{"d_shared_expert": 0, "tie_embeddings": "early", "lr": 0.00429, "seq_len": 1024, "train_tokens": 288800000, "dataset": "wikipedia_en"}
Below are experts of layer 10 (counted from 0) of a mixture-of-experts language model. Rows are named router (the router's row for the expert), up (a neuron's input weights, with its number) and show model dimensions 0-63. Each number is 128 + 32 x the weight over its row's rms, rounded and kept within 0 to 255.
Before each expert's rows: a language model's description of what the expert responds to. This comes from a sample of Wikipedia text that the model never trained on.

# expert 13
What it handles: Sentence-final periods and paragraph breaks, sentence openers like "On" and "It", and "that" after verbs of reporting ("reported that", "apparent that").
router [146  73 108 132 102 151 126 151 140 103 168 125 122 141 138 101 117 154  95 186 130 118 103 238 112 122 145 117 144 131 150 107 127  96  93 137  60 119 105 177 100 140 147  75 103 104 120 182 157  72 155 108 138 164  83 126 101 161 122 112 133 198 158 143]
up0 [160 102 132 124 151 102 131  99 137 174 125 134 107 150 132  67 141 133 138 131 107  87 115 128 101  68 198 147 149 162 164  95 122 119 159 106  65 130 129  67 154  90 123 100 106 227 148 137 116 114 101  77 161 100 136 153 160  78  86 143 143  69 113 149]
up1 [101 130  91 152 206 161 156 151 140 125 169 161 143 131 143 124 145 100 141  89 100 175 125  99 107 104 147 136 156 143 103 141 111 176 133 162 157 131 189 143 110 159 128  98 118 146 122 148 179  88  94 147 130 163 124  81 151 139 155 162 153 166 142  99]
up2 [114 148 152 115 161 125 154 107 109 126 179 138 132 148 172  85 111 140 175 186 146  98 189 127 131 123 168 158 177 101 170 159 124 112  61 139 172 106 126 121 163  82 191 130  87 126 165 142 206  80 221 126  91 139 143 122 117  78 113 130 135  92 152 155]
up3 [155 128  97 114  87 158 112 133 136 149  76 109  85  89 174  96 184 122 151 156 140 163 136 107 115 101  91 142 155 109  90 105  71 119 126 123  87 160 148 115 120 112 130 114 120 151 188 122 128 112 138 211 134 110 153 150  96 122 114  71  97 150 197  76]
up4 [144 152 113 138 136 139 107 120  97 187 110 139  87  98  94 152 135 130 125 101 155 126  93 142 140 155 147 118 128 130 129 135  91  83  94 164  86 134  63 128 142 109 151 101 137 236 141 121 150 150 117  80 149 116 115 107 120 143  96 154 133  95 150 147]
up5 [ 90 120 132 132  75  72 132  68 107  98 107 117 121 145 120 106 124 213 146 106 125 121 138 137 131 185 134 139 201 138 120 160 147  85 126 116 115 137 166 158 148  74 106 116 113 167  29 131 193 136 113 161 139 143 166 128 204 214 150 129 109 112 145 115]
up6 [130 112  94  89 108 148 158 119 116 169 148 115 102  98 148 117 124 145 177  45 170 193 125  75 135  93 122 147 140 147  96 125 131  81 155  81 197 179 125 107 118 137 187  99  66 114 113 151 128 172 134 137 117 119 122 111  75  83 145 110  97 110 136 164]
up7 [128 107 108 123 102 126 115 127  58 195 151 148 125 113 102 129 132 124 164 194 125 100 171 160 129 110  66 111 177  95 152 162 154 131 130 109  49 124 134 108  99 202 147  83 142 100 148 131 108 119 141 166 141 125 175 154 105 154  95 130  88 100  83 121]
up8 [146 124 137 130 126 134 126 163 111 187 125 117 128 157 183  79 170 179 142 103 104 111 114 152 150  94 125 147 160 150 113 154 185 164 132 121 124 108 174 112 144 136 119 138  84 160 100 172 136  76 167 152 122 111 122 152 146 114 116  86 148  72 134 165]
up9 [ 94 132 128 107 114 140  57 158 136 113 126 120 185 119 157  65 151  99 152 146 195 163 194 146  96 101 125 103 132 149 108 166 105  45 135  92 136 125 159 141 108  49 165 106  82 102  94 182 198 118 160  95 120 158 108 157 147 108 106 171  78 127 139 122]
up10 [120 141 114 135 168 113 184 126 140 116 137 122 100  78 171 136 166 144 134 140 148 108 141 140 156 145 142 145 132 155 148  99 131 120  96 125 138 100  18 139 134 152 170 112 112  97 123 113 163 163  80 108 135 132 105 123 115 133 114 107 119 166 139 117]
up11 [114 157 162 160 130 169 161 169  98 143 100 104 117  53 152 116 163 125 107 173 110  83 115 163  78 125 121 162 134 115 115 178  92 102 102 120 187 128 131 165  60 177 181 143 133 104 120 101 111  73 105 142 120 125 145 119  90 154 112 143  70 116 146 156]
up12 [130 127 162 112 173 103 163  98 130  87 155 150  74 155 119 140 193 160 148 148 127 120  65 169 102 151 120 114 117  83 162 179  67 111 189 141 133 107 142  84  98 152  74  79  88 132 127 112  93 102  89 156 134 144 102 132  60 161 125 149 178  76 154 151]
up13 [132  85 113  94 113 123 160 139 113 151 140 136 147 129 110  98 100 157 132  87 147 119 117 124 136 144  95 116 105 119 122 141 143 179 191  98  70  74 139 134 117 156 156 149 177  53 125 131 120 184 121 122 144 116 105  93 121  66 119  95 104 157 113 137]
up14 [151  72 164 178 141 122  79 208 135 111 125 118 141 139 136  58 144 114  99 149 118 114 170 175 152 155 132  89 174 159 104 136  83 155  69 124 179 137 127 121  94 170 117 159 114  93 129 103  98 125 158 118  92 160 105 147 119 102  77 149 185 121 163 131]
up15 [ 89  89 146 151 127 117 126 127 112 128 125 124 129  80 113 102 119 109 105  53 104 167 180  50 101  60 137 130  71 144  76 196  97 122 108 134 129 101 137 184 147 110 166 155 105  99 121  86 119 155 191 105 130 110 111 138 149 146 113 126 136  89 137 120]
up16 [107 150  67 144 150 146 118  85 117  97 119 107 150 225 126 131  92 154  82 106 129 105 146 139 156  98  83 137 136 107 166 128 160 157 160 164 157 110 124 123 142  95 111 152 104 140 116 117 121  52 103 158 116 165 125 133 100 134 113  69  91 176 110 147]
up17 [107 162 123 110 139 124 109 163 112  96 119 167 154 151 178 115 103 165  65 147  93 171 154  88 139 153  86 153 167 118 129  90 122 109 169 152 137 165  76  91  96  66 166 116 130  88 132 152 123 180 171 190 114 172 130 149 117 152 142  93 152  59 171  85]
up18 [124 100 126 149 112 157 154 123 152 124 167 138 148 115 135 154 175 145 121 205 157 167 161 161  52 176 155 106  82 158  74  55 134 131  86 136 161 122 136 154  79 186  91 144 197 112  79 150 151 138 130 119  88 137 126 130  96 110 217 139 141 171 118 146]
up19 [127 104 162 147 100 109 143 132 118 134  67 148 134 110 138  98 142 195 177 127 130  89 130 130  79  92 126  85 171 127  83 114 151 114 179 152 155 110  39 150 159 115 158  80 113 132  86 140 153 101 121  91 111 113  93 104 153 122 141 155  87 166 133 178]
up20 [139 148 204 101 149 146 115 127 147 126 119 108 123 118  90  52  73 129 107  94 144 179 116 158 132 163 100 147 122  86 138 153 116  79  91  97 174 119 142 116 128  83 125  92 121  78 125 160 169 109 143 127  89 121 138 135 159 168 150 164  95 160 153 185]
up21 [101  77 185 114 154 104  80 133 131 139 106 124 105 140  83  90 119 168  25 141 145 112  95 102 107 104 103 166 127  82 121 106 124  95 159 102  82 232 116 159  81  72 145 111 139  60  81  64 153 167 152  93 117 141 110 104 160 121 162 154  72 173 163 106]
up22 [125 112 144 150 138 104 127 130 126  12 127 114 122 154 123 119 148 190 166 149 100 134 127 136 118  86 128 144  90  85 128 148 107 111  92 147 171 158 121  84  93 109 147 231 130 132  95 124 119 110 111 149 140 106 126 111 173 125 127 137 101 130 145  95]
up23 [184  92 154 124 107 116 137 136 101 162  96 166 169 131 203  94  99 117 180 202 138  89 139  88 132 110  82 125 166 102 127 168  67 143 126 122 132 110 147 147 157 153 144 196 145 131 104 155 122 160 156  54  95 114  57 133  64 181 101 207 102 102 137 167]
up24 [185 144 164 169 137  95 126 101 123  92 193  97  86  77 167 128 149 120  94 149 154 116 112 147 145 110  97  80 100 113 167  46 115 140 123 106 108  87 128 138 134  77 239 104 141  76 159 137  88 164 122  82 154 196 105 150 164 129  90 136 127 110 153 129]
up25 [145 106 136 107 116 118 146 146 107 147 129 127 194 115  95 116 149  93 139 112 122 168 115 167 130 125 121 120 160  98 110 127 113 111 126 132  89 131  95 163 170 140 100 142 106  75 188 168 148 127 165 205 147 163 160 105 127 134  74 170 144 102  83  90]
up26 [156  39  60 117 153 130 169 131  73  62  90 152 113 143 159  73 144 125 133 200 147 122 127 108 111  78 140  96 150 116  66  94 100  83 158 132 124 103 139 102 117 150  87 106 104  91  91 123 124 169 105 147 106 119 107 126 100  96  69 110 114 172 116 167]
up27 [138  96 121 124 114 166 173 115 134 160 137 122 165 160 118 122  80 117  94  97 114 193  73 151 170 147 157  90 145 116  73 137 110 107 103 151  67 167 158 157 109 149 148 166 104 109 144  86 116  93  88 184 100 100 152 166 102 133 160 115 127 106 192  90]
up28 [ 99 134 155 133 137  99 157 110 163 136 138 105 165  95 150  69 160  73 176  72 123 119 114 156 212 121 153 127  83 105 153 121 173  91 110 177 125  50 108 148 157 165 119 103  73 102 110 129 164 123 125 130  88 140 123 143  90 177 162 160 135 130 118 107]
up29 [151 148 105 127 153  76 119 114  98 129 181 125 118 130 133 103 143 114 202  73 134 101 142 140 119  85 156 155 135 179 108 126 137 176  84 121  89 169 166 131 138 149 163 217  88 110  93 133 121 130 181 117 153 156 129 123  77 153  98 157 159 116 170  81]
up30 [158 126 166 171 147 155 146 169  84 101 145 130  91 165 122 152 156 107 148 173 112 107 141 174 133 106 134 119 144 173  99  80 158  31  96 136 123 100 126 121 186 123 112 160 101 117 191 176 173 165  31  73 119 152 148 121  90 167 125 148 121  90 112 123]
up31 [113 149 113 179 116  87 149 103 136 137 113 140  91  88 117 142  98 132 149 153 107 112  91 109 166 152 139 103  92 142 145 126  92  99 105 108 107  86 139 144 115 172 159 185  90 151 127 152 156 157 120 112  43 171 104 119  82 150 141  65 114 110  73  93]
up32 [132  88 160 109 182 124 115 119 138 115 141 125 112 172 109 133 164 149 159 166 120 141  87  97 153 134 116 128 156  58  77  82 144 160 119 126 188 153 191 142  91  98 176 173  73 174 145 144 153 120 182 166  43 188  73 119 127 116  93 165 125 127 165 145]
up33 [149 166  74 130 181  88 143 132 155 100 156 103  85  44 161 104 121 197 125 180 145 124  68 119 166 114 159 103 124 157 126 104 138 169 117  54 171 101 119 138 119 119 126 154  80 133  90 107 130  90 145 122 147 102 109 105 160 161 151 147 126  68 138 112]
up34 [140 164  82 137 127 197 167  93 137 191 155 122 156 108  93 126 157  86  48 101 147  67  61 132 138 184 114 147 134 144 108  76 184 147 154  89 149 161 119 158  95 133 109 140 154  57 191  60 141  95 110 136 185 104 145 133 188 137 121 145 137 198 171 151]
up35 [ 96 100  91 118  71  90 110 147 111  98  67 102 128 189 152  92  71 153 159 168 150 158 176 132 130 142 142 154 107 168 145 118 158 137  93 181 114  83 119 145 155 168 155  35 141 193 118 179 159 131 104  95 111 152 111 150  95 102 164  82 115 119 144 132]
up36 [145 113  91 104  79 118 109  81 143 102 106 103 157 198  95  84  92 124 132 190 127 125 121  91 125  92  78 143 116 128 137  57 150  78 149 175 176 131 149 111  54  57 150  98 132 187 125 142 101 115 120 169 103 183  90 106 102 119 104 141 150 143 170 109]
up37 [100 128 115 127  81 150  62 108 126 196  99 119 127 136 118 143  64 157 113 114  98  95 107 116  90 132 152 143 135 131  94 171 122 152  84 169 126 153 141 177 117 136  94 198 120 159 115  95  80 147  94  76 147 117 153 121 147 111  69 102  58 172 115 120]
up38 [114 104 147 136 151 149 125 189 144 190 138 140  77 116 133 164  67 171  95  86 145 137 154 146 135 126 124  99 208  95 222 143  74  93  93 155 166  86  82 146 146  68 125 134 105  72 165 133 132 118 197 155  97  92 121 124 138 112 169 142 123 109 122 132]
up39 [115  84 143  88 159 116 137 195 156 130  95 108 159 193 105  70 161  86  73  75 143  79 121 151 115 105 100 138 149 140 162 101 126 137 136 125 142  93 192 140 141  65 132 102 179 106 141 160 143 140 108 125 146 136 127 138 122 162 133 164  50  85 111  92]
up40 [113 165 115 147 102 148 150 141 128 136 118 103 164  76  91 135  83 120 124 114 135 125 157 110 137 158 112  90 148 155  95 142  94  93  90  81  74  69  98 160  97 114 179 144 154  88 146 177  79 137 131  87 116  87 116 158 112 150 133 179 146 156 132 128]
up41 [159  94 124 112 151 144  89 141 127  89  62 143 179 127 128  71 119 137 169 140 132 148  71 112  94 113 120 118 143  93  91 230 142 124 113  69  87 135 142 111 189 148 214 105 205 139 169  66 155 145 157 125  73 123  87 129  96  96  88 140 128  91 159 171]
up42 [121 147 123 144 124 151 120 132 133 139 101  97 108  45  46  58 139 150 183 165 168 112 120 143 100 146 138 151  88  80 160 126 130 175 153 154 115 156 118 155 155 161 210 149 127 146  90 122 161 153 133 153 104 124  94  83 107 145  75 130 143 149 157 105]
up43 [116 141  82 188 166  88 157 131 148  59 150 166 194 118 128 152 167 143  99 143 114 126 138 155 159 163 138 115 183 120 111 151 113 118 174 170 112 131 127 113 136  62 171 141  86 164 130 128 113  72 108 168 135 138 136 149 148 150 120  82 116 142 146 110]
up44 [119 127 135 159 101 147 155 113 110 120  57 126 149 106 170 114 117 251  70 151 120 149 117 150 168 212  78 146 164 131  75 146 128 144 111 153 154 112 171 147  93 161 148 136 152 101  91  86 169 163 112 141 113 129 128 110 112 107 168 126 122 113 154 168]
up45 [120 123 143 142 123 155  62 152 141 123  86 155 126 120 127 150  89 160 164 171 146 111 186 164 126 102 143 137  86 149 143 126  91 132  95 162  86 179 108 144  90 137 113  68  92  77 122 141 177  76 125 110 109  89 180 115 105 175 143 140 137  54 119 144]
up46 [136  83 107 141 120  55 181 168 134  82 104  77 137 132 113 101  92 135  90 148 160 131 112 123 117  89  83 119 145 112 119 110 120 143 106 106 177 143 157 136 150 241 150 166 141 164 140 103 222 122 124 134 138 143 120 151 163 103 150 145  88  72 120  85]
up47 [120  94 140 145 155 142 119 191 150 148 124 148 188 117 175  15 120  80 153 119 151 107 128 122 155 136 151 123 139 113 169 171  74  97 105  81 160 120 124 148  43 181 190 147  98  67 125 102  75 127 115 145 142 122 104 147  91 147 171  98 140 118  90 152]
up48 [128 139 174 115 169 136 127 146 113 124  73 128 125 118 175 189 102 112 158 167 120 153 135 139  97 148 124 109  58  86 171 148 127 138 146 130 106 100 114 162 154 116 165 164  81 146 146 113 110 140 158 134 129 135 128 131 141 157  74  88 124 162  73  74]
up49 [113 150 158 129  81 147 140 126 144 178 177 139  90 123 126 106  92 129  91 113 131  90 102 122 187 135 116 130 133 153 128 145  96 145 123  87 128 118  92 139 129 201 111 153  87  72 147 181 153  86 102 110 135 158 101 124 142  82 172 133 117 123  92 117]
up50 [103 127 142 119 112  79 120 164 110 159 120 120  89  83  91 109  81 150 114 114 139  87  64 147 116 139  87 123 113 143 147 116 170 146 187 166 143  74 129 114 183  74 149  87 155 153 199 164 177 169 159 121 105 160  87 143 123 141  84 131  97 142  97 124]
up51 [ 84 161 111 111 122 163 167  85 118 137 119 126 113  99 138  83 112 147 112 134  95 160 160 129 144 164 132  43 117 157 156 168  99 134 108 167  78 175 117 146  67 113 157 155 150  89 159 155 173  95 146 180 142 106  85 116 125 137 135 152 132 208 173 104]